config.yaml
activation: "clamped_swiglu"
moe_layers: [0, 1, 2, 3, 4, 5, 6, 7, 8, 9, 10]
normalize_top_k: false
routed_scale: 3.46
lr_router: 0.000852
head_dim: 64
vocab_size: 21223
norm: "rmsnorm"
tie_embeddings: false
optimizer: "muon_variant"
lr_mult_qkv: 0.7
seq_len: 1024
steps: 8385
Below are experts of layer 7 (counted from 0) of a mixture-of-experts language model. Rows are named gate (a neuron's input weights, with its number), up (a neuron's input weights, with its number), down (a neuron's output weights, with its number) and show model dimensions 0-79. Each number is 200 + 40 x the weight over its row's rms, rounded and kept within 0 to 999.
Before each expert's rows: "gets" lists some tokens that make up at least twice as much of what it gets as of all text. This comes from a sample of Wikipedia text that the model never trained on. Tokens count by the router's weight.

# expert 12
gets: " of", " in", " to", " with", " for", " on"
gate6,183,284,256,175,224,184,252,267,108,191,196,115,150,217,192,231,265,216,244,199,212,182,188,173,181,167,186,130,171,172,162,232,185,234,180,235,258,223,184,141,225,183,255,236,213,124,178,188,210,198,165,184,156,217,176,204,219,209,188,179,194,130,211,192,187,170,177,196,141,174,230,210,180,241,248,193,173,229,162,187
up6,228,153,221,231,231,257,209,183,230,171,194,205,195,179,271,181,192,218,156,187,133,195,211,219,212,280,183,224,176,222,133,178,180,232,236,211,163,121,171,210,191,298,161,203,163,289,217,189,176,203,169,229,194,273,147,227,131,189,174,249,189,136,201,215,138,233,173,138,193,216,183,160,194,167,245,183,232,226,290,191
down6,193,180,194,171,213,187,225,220,231,181,235,167,170,188,150,216,194,225,101,202,229,200,277,231,224,148,227,158,205,231,155,284,211,179,160,193,188,213,208,187,249,226,191,155,163,205,246,236,213,184,180,163,235,235,153,239,208,247,137,193,192,189,204,195,156,197,157,176,274,201,266,251,172,238,220,207,200,295,202,244
gate7,122,199,185,227,196,186,184,168,146,250,222,190,186,191,221,139,222,192,204,164,251,154,202,172,264,197,301,271,213,216,177,266,161,172,232,221,217,188,169,204,149,173,200,165,195,218,254,176,124,236,167,159,166,183,185,157,168,206,249,184,240,259,152,247,180,236,100,262,109,232,187,152,275,242,179,203,131,186,204,231
up7,218,168,244,171,184,245,228,224,203,199,198,137,233,175,218,214,216,224,223,216,249,187,270,235,187,211,169,191,230,206,299,221,235,188,231,209,183,191,173,148,186,242,153,256,252,248,201,146,84,142,211,187,148,174,219,282,169,176,189,230,206,280,128,160,239,264,293,155,196,206,237,195,170,236,239,159,232,253,231,155
down7,195,225,234,230,156,215,244,136,231,261,168,192,200,156,162,148,213,188,185,249,229,174,229,146,177,159,209,145,158,185,111,233,166,180,267,207,163,218,203,206,227,133,221,219,138,138,240,191,132,230,157,163,200,207,275,201,193,212,201,188,216,190,209,185,222,206,234,126,173,218,204,192,244,143,183,153,227,144,98,194
gate8,256,204,147,167,223,184,180,183,132,211,233,254,356,172,240,260,191,168,172,203,155,152,186,218,250,193,125,178,187,227,210,163,205,201,257,229,227,201,229,229,153,214,186,263,153,228,214,207,166,231,184,191,241,147,174,274,198,235,212,189,167,166,222,177,135,270,167,197,194,238,122,240,200,253,260,165,267,195,228,144
up8,252,294,159,254,201,231,253,168,189,224,217,236,228,243,140,185,189,218,180,170,153,149,234,205,173,118,167,281,159,189,157,280,206,184,202,180,235,168,217,209,219,240,215,161,253,221,114,213,210,212,222,213,150,196,172,203,312,238,161,203,187,163,149,141,178,222,173,162,176,240,204,163,178,184,164,233,179,147,227,244
down8,285,237,215,215,228,237,208,197,207,189,159,208,202,276,219,305,207,250,187,179,278,197,194,134,200,204,174,234,206,194,220,248,186,207,233,234,218,227,224,213,230,150,213,222,222,215,226,271,189,159,198,204,242,166,164,205,224,160,231,237,201,220,143,254,206,240,211,189,178,183,152,165,239,199,115,222,173,171,215,162
gate9,205,152,229,178,215,207,126,201,175,207,133,160,200,198,234,190,193,180,220,197,162,246,284,287,163,237,184,162,253,182,174,228,160,237,196,211,242,252,224,195,128,231,166,225,208,177,238,159,206,143,169,256,121,270,220,219,189,230,204,199,212,150,166,209,200,168,248,142,229,149,199,156,188,212,222,84,183,301,188,151
up9,224,269,155,156,270,211,281,168,232,208,213,202,108,152,192,198,161,232,191,243,172,152,147,206,235,147,174,200,195,203,222,220,203,153,159,157,167,187,158,242,189,184,197,238,187,201,186,189,221,148,227,243,205,239,263,192,164,201,195,145,201,170,201,255,188,243,203,203,237,244,254,223,249,156,147,301,228,234,153,177
down9,216,179,176,236,221,161,228,213,201,192,167,165,163,195,139,193,194,257,190,229,251,167,137,192,308,167,205,207,258,150,198,158,168,199,132,126,189,241,202,211,195,230,194,150,175,202,184,199,327,229,170,200,201,221,188,233,225,194,207,306,118,232,190,245,120,138,170,228,171,233,192,206,172,183,270,302,204,215,262,223

# expert 41
gets: " |", " 0", " 1", " 2", " 3", " 5"
gate6,175,286,192,215,187,173,164,254,238,120,229,200,209,147,171,181,109,228,266,177,169,186,147,155,190,164,189,155,151,261,152,235,201,218,202,145,239,205,291,135,197,249,190,174,191,197,159,161,225,195,195,174,202,255,210,290,232,314,201,215,148,230,154,150,236,229,231,247,204,216,169,246,219,279,206,211,124,201,159,192
up6,133,164,216,227,181,170,234,232,193,189,172,223,171,178,223,229,241,250,136,220,166,151,175,159,238,159,220,210,229,149,290,226,155,155,270,170,257,204,252,164,131,248,214,230,244,194,258,235,221,217,181,186,264,199,214,108,199,166,200,253,184,191,166,212,197,196,223,234,209,191,242,124,188,182,167,185,240,51,175,229
down6,194,175,254,189,223,261,176,190,192,213,217,201,150,152,250,218,208,188,159,226,189,281,186,230,198,173,217,197,192,214,179,267,191,214,219,206,198,207,244,199,175,138,177,260,177,275,221,139,159,304,238,213,166,186,247,210,256,189,201,212,298,191,196,238,208,226,193,224,255,185,281,227,209,225,198,223,120,158,212,201
gate7,191,213,271,233,153,241,178,293,255,196,204,182,146,175,206,243,223,86,225,199,194,95,182,186,140,257,186,142,156,144,169,128,246,254,223,187,161,209,206,147,192,110,192,166,248,179,169,197,223,147,138,301,180,85,210,156,164,144,158,138,184,171,199,264,182,175,213,229,220,189,171,211,149,232,180,210,208,160,210,181
up7,173,260,159,148,219,145,189,165,220,250,239,181,216,195,201,227,202,213,201,161,163,222,136,220,189,130,218,164,137,154,198,171,186,210,216,187,219,233,250,155,265,133,190,228,178,165,165,161,265,187,288,156,154,195,174,305,169,274,172,229,212,243,207,200,220,230,232,185,257,179,202,236,222,254,198,268,182,193,217,279
down7,227,193,117,266,173,194,195,161,196,233,192,188,251,173,213,242,138,214,188,256,224,245,179,143,213,248,186,207,137,294,197,206,233,167,135,164,238,179,196,231,183,259,178,185,174,223,193,237,153,217,116,160,146,229,202,177,176,187,233,213,177,171,166,208,191,269,236,216,120,163,297,147,239,192,192,114,226,138,192,248
gate8,186,121,226,195,342,188,211,254,235,227,195,205,210,163,191,267,208,207,207,189,171,144,128,162,162,256,250,187,213,118,141,221,171,232,251,214,198,220,140,205,201,232,119,189,186,253,256,200,163,220,170,255,250,179,169,239,187,202,201,178,207,203,204,157,214,224,239,229,120,250,177,189,160,252,212,244,153,100,246,158
up8,229,114,158,185,117,260,115,228,265,247,145,162,155,233,177,189,166,217,167,203,218,193,150,217,204,143,222,136,157,259,137,187,247,131,218,225,165,208,188,196,176,156,206,189,212,231,226,209,234,220,179,210,168,229,242,248,225,281,253,232,255,257,136,177,229,169,233,164,273,212,210,237,249,291,132,178,240,220,156,161
down8,229,211,186,202,186,167,277,182,185,197,172,143,217,213,147,186,209,140,137,221,212,179,211,236,129,192,219,168,220,210,265,180,167,215,165,235,167,184,138,153,170,266,208,231,157,185,238,192,237,268,197,188,210,125,183,221,156,224,107,196,148,141,232,168,103,201,260,277,229,208,165,256,252,202,151,202,240,185,160,175
gate9,195,198,166,188,168,253,205,217,191,252,195,285,172,262,202,152,220,159,157,219,219,244,198,200,255,123,169,162,297,293,226,171,138,222,185,221,125,136,208,214,125,208,159,166,175,205,203,146,232,200,148,241,209,227,164,225,205,135,193,174,111,191,170,171,239,228,204,199,132,199,201,208,160,156,240,211,219,230,217,189
up9,253,132,200,225,172,163,267,205,249,247,178,165,152,187,217,165,214,206,217,211,223,170,165,273,228,203,169,209,188,204,201,258,182,225,220,191,191,221,245,212,204,152,232,256,232,237,160,192,242,208,194,190,165,244,236,231,263,164,233,201,212,220,220,187,175,242,262,253,177,191,207,167,183,266,240,185,219,199,197,218
down9,228,255,225,165,162,155,256,248,243,208,194,242,167,229,196,200,295,216,149,239,176,189,255,219,215,211,163,232,305,271,226,216,191,210,192,243,258,131,197,231,169,180,209,163,123,168,178,172,296,253,188,251,215,237,206,234,123,178,230,207,205,194,221,183,185,219,165,167,177,181,148,240,120,199,165,116,198,258,194,184

# expert 40
gets: " of", " in", " and", " to", " by", " for"
gate6,242,209,234,190,213,220,213,231,159,159,156,168,205,157,221,224,98,227,157,179,202,206,190,233,224,224,116,254,191,260,212,150,279,184,229,197,152,143,190,185,208,267,231,170,224,176,192,206,183,200,134,244,246,150,157,181,238,211,227,191,208,180,198,302,109,179,204,194,232,291,211,205,226,104,200,198,194,188,206,220
up6,202,264,274,214,204,165,219,272,175,233,144,143,229,198,222,179,202,153,217,240,155,275,184,231,192,151,173,147,260,247,164,202,266,224,162,229,146,175,212,253,181,239,191,203,207,189,207,192,179,183,156,152,164,200,168,247,129,240,205,173,177,181,167,253,227,144,272,159,168,244,149,181,197,172,209,150,191,204,156,244
down6,192,196,246,226,201,145,192,237,202,135,179,195,203,190,258,177,154,263,260,264,105,195,196,232,130,217,132,120,209,142,221,148,275,263,210,256,184,192,220,212,250,222,277,188,136,243,191,247,202,230,183,181,158,237,151,200,113,169,233,229,144,245,198,144,181,263,177,181,220,231,163,184,207,174,216,192,211,244,192,155
gate7,206,188,298,288,173,224,223,162,169,149,188,206,105,172,228,210,126,196,256,185,238,234,234,223,164,156,278,201,196,194,215,201,189,197,145,172,152,257,179,214,203,267,192,207,161,209,209,195,189,210,224,276,160,129,155,230,188,158,222,239,234,195,174,257,211,257,191,163,174,238,171,196,247,157,181,155,212,323,240,202
up7,196,244,214,194,188,133,192,202,221,204,175,210,155,133,200,137,213,182,185,235,88,187,210,283,247,208,277,208,216,194,211,165,219,205,290,194,247,244,177,252,193,137,175,173,136,161,207,175,171,214,181,230,193,188,184,177,194,280,212,253,84,166,193,215,224,245,178,220,155,141,237,227,278,216,192,233,264,149,217,224
down7,198,205,168,152,107,277,162,212,244,183,228,215,240,174,187,213,219,199,181,166,175,183,149,233,209,216,230,230,224,186,173,195,222,244,197,208,219,151,148,163,202,186,235,128,203,144,206,177,140,233,165,224,268,203,179,205,172,232,221,150,250,137,206,214,160,210,239,209,226,203,157,257,163,248,151,181,174,149,161,236
gate8,197,212,229,255,176,242,245,170,229,242,151,218,194,153,266,203,229,129,214,203,236,213,185,219,196,174,232,139,223,218,196,186,224,219,213,132,207,143,196,153,153,198,215,216,156,238,204,243,164,147,285,144,225,124,173,246,109,229,288,158,166,185,197,193,169,127,212,174,306,230,140,225,216,234,178,230,240,193,142,162
up8,166,192,282,258,176,209,220,239,226,161,165,171,186,216,199,207,130,192,171,190,209,147,265,209,214,120,208,235,214,121,148,190,242,180,221,173,263,180,175,235,158,183,212,224,234,192,189,222,210,249,164,240,264,216,162,206,164,137,331,202,207,208,277,167,235,163,224,184,96,228,239,205,149,244,178,184,192,166,220,219
down8,275,152,187,166,187,176,160,212,273,130,207,215,187,145,211,191,170,259,199,201,173,169,220,221,196,244,184,259,202,318,176,287,209,176,224,139,216,227,186,175,195,242,191,130,175,157,102,215,205,163,187,204,243,230,218,143,185,248,249,189,233,183,265,165,182,195,207,164,169,104,207,150,285,229,201,188,197,207,202,203
gate9,248,181,201,163,243,214,190,201,131,206,196,129,202,197,239,189,165,263,181,190,179,198,166,211,187,275,169,256,177,222,218,231,188,163,233,192,290,194,201,148,205,209,221,156,146,238,218,194,219,147,251,167,174,258,203,227,213,299,188,141,155,240,199,184,230,136,193,152,143,169,176,225,204,261,195,180,222,188,238,151
up9,221,232,172,191,178,183,209,227,180,178,202,289,185,209,243,172,177,216,187,192,162,204,193,156,197,159,160,175,245,182,154,162,267,179,245,249,146,212,142,219,183,213,152,182,224,174,170,214,206,194,250,230,210,146,237,179,218,225,167,193,189,134,189,280,176,281,176,189,163,249,200,213,98,234,204,220,193,179,201,216
down9,235,204,256,160,225,140,167,136,197,233,190,190,214,207,245,200,215,216,185,222,137,163,242,214,218,194,232,216,185,189,166,195,303,216,197,225,221,204,245,209,233,237,210,181,213,256,196,196,297,199,219,176,204,197,95,247,182,262,235,133,205,206,274,264,184,149,188,180,233,227,249,206,262,277,133,182,216,226,224,168

# expert 45
gets: " 0", " 1", " 2", " 3", " 6", " 4"
gate9,208,198,145,179,232,233,233,288,245,178,162,208,245,192,150,186,114,176,210,267,208,214,137,181,191,185,244,180,214,205,197,181,125,136,230,196,195,169,155,189,148,182,143,184,217,170,205,120,189,167,258,152,177,112,224,194,161,165,158,139,223,253,150,139,143,208,224,216,183,192,267,264,197,262,183,240,214,191,110,152
up9,173,206,289,170,175,197,182,250,184,132,218,210,226,190,146,191,158,255,194,177,246,146,199,169,153,140,111,165,261,179,73,168,216,190,237,217,200,191,225,224,190,238,190,215,101,206,182,270,146,182,235,258,218,238,169,207,155,260,164,253,207,177,236,232,181,189,163,241,208,254,98,192,201,208,193,247,227,141,178,279
down9,184,152,217,142,184,180,163,292,234,249,164,162,240,143,245,125,182,139,191,183,216,154,176,166,251,226,189,154,251,214,254,195,203,137,253,155,199,264,211,157,229,239,228,178,194,156,222,199,184,218,254,196,191,220,205,205,202,235,181,199,239,155,157,219,186,175,170,206,176,224,193,139,193,180,229,242,138,284,202,190
gate10,248,144,240,203,265,159,258,162,129,239,125,228,224,243,186,207,87,171,141,248,147,191,156,253,194,177,212,176,151,208,247,191,237,172,280,221,146,151,138,205,193,230,274,203,199,236,162,186,198,163,219,187,193,216,224,267,168,255,197,180,196,231,234,168,211,228,222,182,159,145,250,127,262,168,206,231,233,204,198,260
up10,223,262,208,234,230,152,169,172,187,233,228,243,171,154,240,205,115,179,178,268,199,171,98,193,247,210,212,123,246,232,225,182,211,267,153,204,175,181,227,228,177,213,145,241,124,216,257,291,215,125,188,178,139,191,194,187,219,167,113,159,189,225,258,250,164,251,152,179,230,192,167,217,237,115,178,183,195,229,222,229
down10,168,106,240,249,224,212,217,199,187,219,236,154,196,207,205,235,219,241,244,271,195,243,284,134,216,200,313,231,250,166,206,192,165,183,161,181,211,232,244,265,175,187,174,143,213,198,192,226,233,167,175,155,181,213,187,121,181,197,227,271,223,243,137,225,188,215,236,143,230,207,226,195,229,200,251,218,213,164,184,214
gate11,168,165,194,222,191,211,159,140,198,135,176,234,183,221,242,246,237,275,229,150,159,212,206,183,155,150,172,193,202,213,258,202,251,204,162,143,131,253,167,195,245,249,265,204,264,244,291,223,223,197,204,233,155,241,166,124,232,174,184,214,223,217,176,279,188,206,185,141,188,234,212,146,139,176,154,173,272,148,190,167
up11,204,176,200,158,194,264,188,201,151,229,284,226,196,139,223,242,141,185,206,264,237,233,151,246,168,184,265,192,259,222,206,261,205,201,221,212,144,205,179,232,144,176,171,222,169,181,193,222,205,169,187,213,136,249,222,235,244,192,138,109,263,181,237,203,208,200,257,237,261,236,200,255,181,136,192,171,196,228,170,245
down11,162,152,156,262,228,161,203,189,195,208,146,194,151,132,233,211,194,179,158,147,173,176,233,173,174,216,152,191,217,193,166,183,165,168,141,199,191,248,138,140,173,208,146,162,284,218,204,153,87,253,189,256,196,192,109,173,205,110,178,218,226,184,190,155,229,205,217,264,198,204,168,186,145,165,166,231,241,153,126,223
gate12,248,210,223,148,214,257,121,220,196,165,215,287,207,258,160,197,170,215,185,197,208,152,177,242,242,271,180,185,192,168,227,160,258,230,215,222,258,171,210,208,185,195,249,209,192,218,184,189,201,120,226,232,246,181,273,257,151,141,192,148,238,195,208,118,228,273,154,139,184,164,269,227,166,202,200,190,136,221,179,244
up12,119,169,223,231,173,154,258,235,102,226,225,146,176,186,248,161,218,164,159,180,203,200,121,243,230,216,266,203,190,114,197,168,251,197,163,202,186,82,174,212,165,181,232,267,226,239,181,113,212,157,214,175,148,151,148,240,199,194,280,162,248,220,142,228,190,219,194,179,230,143,184,197,201,163,161,242,200,216,190,229
down12,271,105,264,206,188,280,240,108,169,167,147,166,163,176,197,210,211,178,245,118,211,201,151,190,261,217,151,144,235,207,219,266,212,200,226,245,267,205,226,240,197,166,211,180,167,262,84,212,209,185,212,187,170,244,190,213,228,203,136,192,204,190,193,165,220,169,197,218,194,127,238,213,168,199,238,201,152,190,256,204

# expert 19
gets: " for", " to", " of", " on", " with", " in"
gate6,198,185,193,231,179,165,183,121,169,244,192,181,215,224,257,184,190,188,188,152,256,140,174,182,236,237,209,249,206,171,281,168,199,187,205,134,180,261,207,164,154,172,137,205,226,97,209,230,185,158,296,235,135,204,250,195,167,134,199,289,199,125,149,141,222,171,211,155,170,185,224,166,234,169,195,132,158,237,150,191
up6,153,225,238,188,217,192,233,229,244,172,140,167,220,215,137,179,211,189,286,254,157,243,226,242,171,182,242,142,167,255,181,190,207,270,159,211,242,216,156,198,176,165,192,115,177,255,219,183,259,209,164,210,270,205,216,202,271,218,186,188,162,273,259,242,215,152,132,289,208,250,157,244,245,184,165,229,231,309,220,211
down6,255,183,138,203,175,271,189,183,128,237,233,203,221,175,194,166,272,256,164,233,207,197,223,217,204,189,140,155,223,231,218,192,197,241,253,218,150,204,166,166,197,235,217,185,190,191,165,211,161,129,195,189,125,251,226,174,125,209,226,196,243,112,179,191,228,273,215,186,212,168,233,197,207,202,174,150,197,131,223,214
gate7,105,136,165,235,238,181,190,235,219,161,248,197,234,197,230,230,174,163,234,213,145,151,251,153,162,161,161,227,211,211,228,201,238,132,210,196,181,127,192,268,169,212,281,80,218,185,225,189,216,153,186,219,141,229,208,219,225,230,218,163,151,269,234,230,230,306,190,253,191,202,251,201,247,223,192,167,212,213,136,160
up7,234,164,198,189,212,182,230,191,167,186,237,210,175,252,170,253,208,147,172,262,236,189,239,205,224,237,229,223,206,184,194,161,184,205,207,252,174,196,162,190,187,189,231,301,164,190,208,193,229,282,192,172,193,179,229,245,241,179,155,158,131,157,151,263,262,229,165,128,176,185,201,117,227,225,250,95,174,155,209,237
down7,223,196,175,219,162,228,249,235,156,161,156,212,225,158,255,216,203,176,171,168,207,142,179,182,239,217,105,235,218,259,178,220,210,201,181,217,199,170,160,263,302,199,220,135,183,255,244,183,212,185,118,212,187,160,219,175,179,214,208,260,147,211,176,238,294,151,106,214,188,195,206,250,170,255,212,162,216,371,118,130
gate8,120,199,230,202,170,218,237,313,214,227,237,144,176,211,148,167,170,182,165,173,215,185,212,231,135,98,228,255,215,242,259,176,154,217,179,166,256,253,142,189,192,175,228,180,169,190,135,166,177,205,238,242,201,172,232,158,220,186,216,182,253,203,152,246,229,197,177,231,171,134,203,239,102,257,206,236,196,141,165,193
up8,284,221,113,210,191,259,165,164,206,262,194,230,214,168,185,205,181,240,155,150,160,202,133,182,79,121,147,220,203,207,200,249,229,153,281,203,199,230,179,241,170,308,199,229,161,162,152,207,221,210,190,264,184,211,196,180,150,125,105,166,208,244,216,230,209,188,223,218,208,210,227,190,159,176,123,210,213,236,247,172
down8,175,229,195,178,131,205,221,231,183,243,237,184,195,173,226,159,264,197,200,171,235,185,211,176,147,120,165,174,189,277,165,218,192,200,167,141,246,168,236,222,244,253,209,3,148,213,125,220,250,174,249,202,195,187,219,130,246,193,240,177,177,191,208,171,223,193,170,171,151,246,245,242,160,185,139,128,235,271,163,249
gate9,199,222,77,166,203,210,172,223,197,251,224,159,239,250,247,189,178,130,199,162,212,230,167,293,243,210,198,136,191,181,190,216,248,218,248,232,126,191,210,185,190,130,203,186,271,241,164,188,179,234,192,224,272,160,122,242,217,210,229,180,279,231,210,147,256,214,178,210,185,237,154,255,224,224,136,208,139,205,234,221
up9,174,180,143,246,171,152,215,165,193,228,201,145,199,212,172,290,216,182,241,214,162,146,188,89,289,201,130,202,223,230,185,228,239,135,306,206,168,191,208,218,326,187,140,264,170,217,180,105,264,191,201,207,164,201,189,217,219,246,173,156,154,152,188,195,157,178,186,179,234,149,217,197,221,177,281,200,162,222,180,211
down9,212,246,122,189,189,270,175,171,232,251,241,255,238,271,183,218,239,195,148,209,173,208,164,205,191,191,208,225,208,245,187,254,303,190,218,177,179,251,238,235,189,159,202,267,257,252,262,157,223,244,306,177,206,206,277,90,168,221,207,162,210,259,181,187,201,193,159,208,179,193,184,143,146,244,195,112,200,188,192,199

# expert 15
gets: " on", " two", " one", " a", " three", " 7"
gate0,195,187,165,236,231,211,186,223,184,168,171,220,231,189,155,187,206,212,157,207,207,172,109,258,181,201,227,254,171,176,148,213,209,178,222,178,107,188,192,214,286,204,218,175,213,188,138,213,230,184,143,129,211,131,173,218,180,203,224,205,242,198,232,166,155,208,207,177,153,206,141,168,161,139,202,184,193,114,124,249
up0,171,201,206,136,100,181,216,233,193,172,224,150,171,294,149,302,195,171,235,183,299,246,225,149,198,171,178,216,217,154,169,232,235,182,161,230,210,175,219,153,202,247,205,162,195,213,214,224,160,143,199,201,165,139,170,218,159,142,205,202,195,248,215,218,244,220,188,160,257,265,179,217,218,222,202,314,179,198,251,151
down0,199,197,181,243,188,155,190,189,221,226,183,185,199,221,201,191,141,127,205,208,161,254,161,234,164,239,146,278,224,148,175,211,156,157,195,301,192,205,225,216,194,230,217,275,178,132,206,206,163,143,206,152,165,96,177,235,276,212,172,162,204,200,209,247,214,158,223,200,150,251,179,216,201,221,231,172,193,192,250,255
gate1,264,288,210,174,198,259,228,166,208,221,212,205,196,194,220,195,252,150,189,225,185,217,144,243,172,176,152,187,201,164,167,193,198,162,216,149,162,212,193,208,142,152,110,244,230,207,232,183,210,203,160,243,238,201,228,257,186,112,280,169,215,175,152,162,215,191,142,225,186,210,152,175,171,226,216,197,228,133,158,196
up1,192,211,223,173,217,192,244,157,182,162,183,144,161,233,242,166,198,235,159,190,123,213,202,199,197,179,192,221,218,250,159,171,114,185,190,199,186,197,155,200,257,117,167,147,263,90,218,113,170,201,190,222,287,170,164,311,178,224,132,191,247,175,162,204,208,217,202,160,199,156,185,195,183,272,166,199,215,65,238,178
down1,190,139,142,188,236,246,248,192,273,271,229,164,160,140,269,132,200,206,226,207,202,242,255,204,172,282,230,218,185,176,201,221,156,140,242,118,173,186,161,157,150,178,156,270,105,178,274,250,111,160,197,227,220,192,238,251,172,215,233,203,204,224,157,200,118,163,157,253,155,160,197,201,193,153,212,215,119,173,181,219
gate2,176,142,215,243,212,155,233,187,167,265,209,142,257,187,262,206,96,112,191,262,141,196,167,253,174,231,183,227,189,186,166,194,173,165,206,214,245,186,230,198,183,196,175,198,245,260,164,209,237,156,188,190,240,274,228,210,222,239,217,197,203,217,175,194,201,256,223,237,139,210,204,180,224,104,223,231,181,174,186,210
up2,185,200,108,196,234,146,246,200,155,175,164,159,268,175,191,215,161,156,228,252,279,163,182,185,220,170,182,238,181,227,157,202,176,276,135,193,135,229,285,243,176,226,197,140,285,178,204,202,138,188,204,197,178,238,250,261,233,242,260,210,178,144,280,203,250,183,218,169,114,226,215,245,245,166,207,217,129,199,239,239
down2,144,234,278,201,137,227,153,170,198,236,215,177,253,245,179,215,151,215,216,246,233,155,197,246,214,241,188,262,176,196,287,222,248,230,251,160,117,234,164,267,214,180,207,190,209,218,147,199,241,229,217,229,214,141,138,251,271,221,209,181,203,192,217,177,209,204,196,189,200,156,234,204,241,158,168,247,210,160,158,200
gate3,266,226,173,177,164,185,204,211,191,168,213,245,214,190,253,216,179,220,138,145,148,94,229,189,230,208,214,152,218,187,159,186,200,202,227,248,201,129,196,224,159,218,192,204,165,207,194,152,179,175,111,178,214,202,234,288,144,210,248,209,219,247,220,181,127,284,204,144,165,133,254,151,170,176,183,219,187,230,262,227
up3,211,201,220,133,248,200,196,203,187,265,155,263,188,182,153,207,205,178,288,169,254,154,192,216,194,174,184,178,190,151,264,158,198,197,200,236,194,194,207,106,257,235,145,250,174,251,187,275,140,157,210,101,225,122,210,127,199,239,173,204,205,219,195,179,168,177,149,121,242,193,285,186,211,238,199,165,171,152,235,187
down3,260,186,227,123,259,194,202,241,104,180,153,210,186,201,180,233,162,215,196,171,150,123,214,271,271,209,139,163,294,116,172,206,156,241,256,165,242,233,130,250,207,213,187,213,225,216,155,188,174,156,140,186,171,235,248,246,172,178,137,195,221,233,191,162,139,188,154,250,166,173,249,272,137,229,252,201,176,220,218,148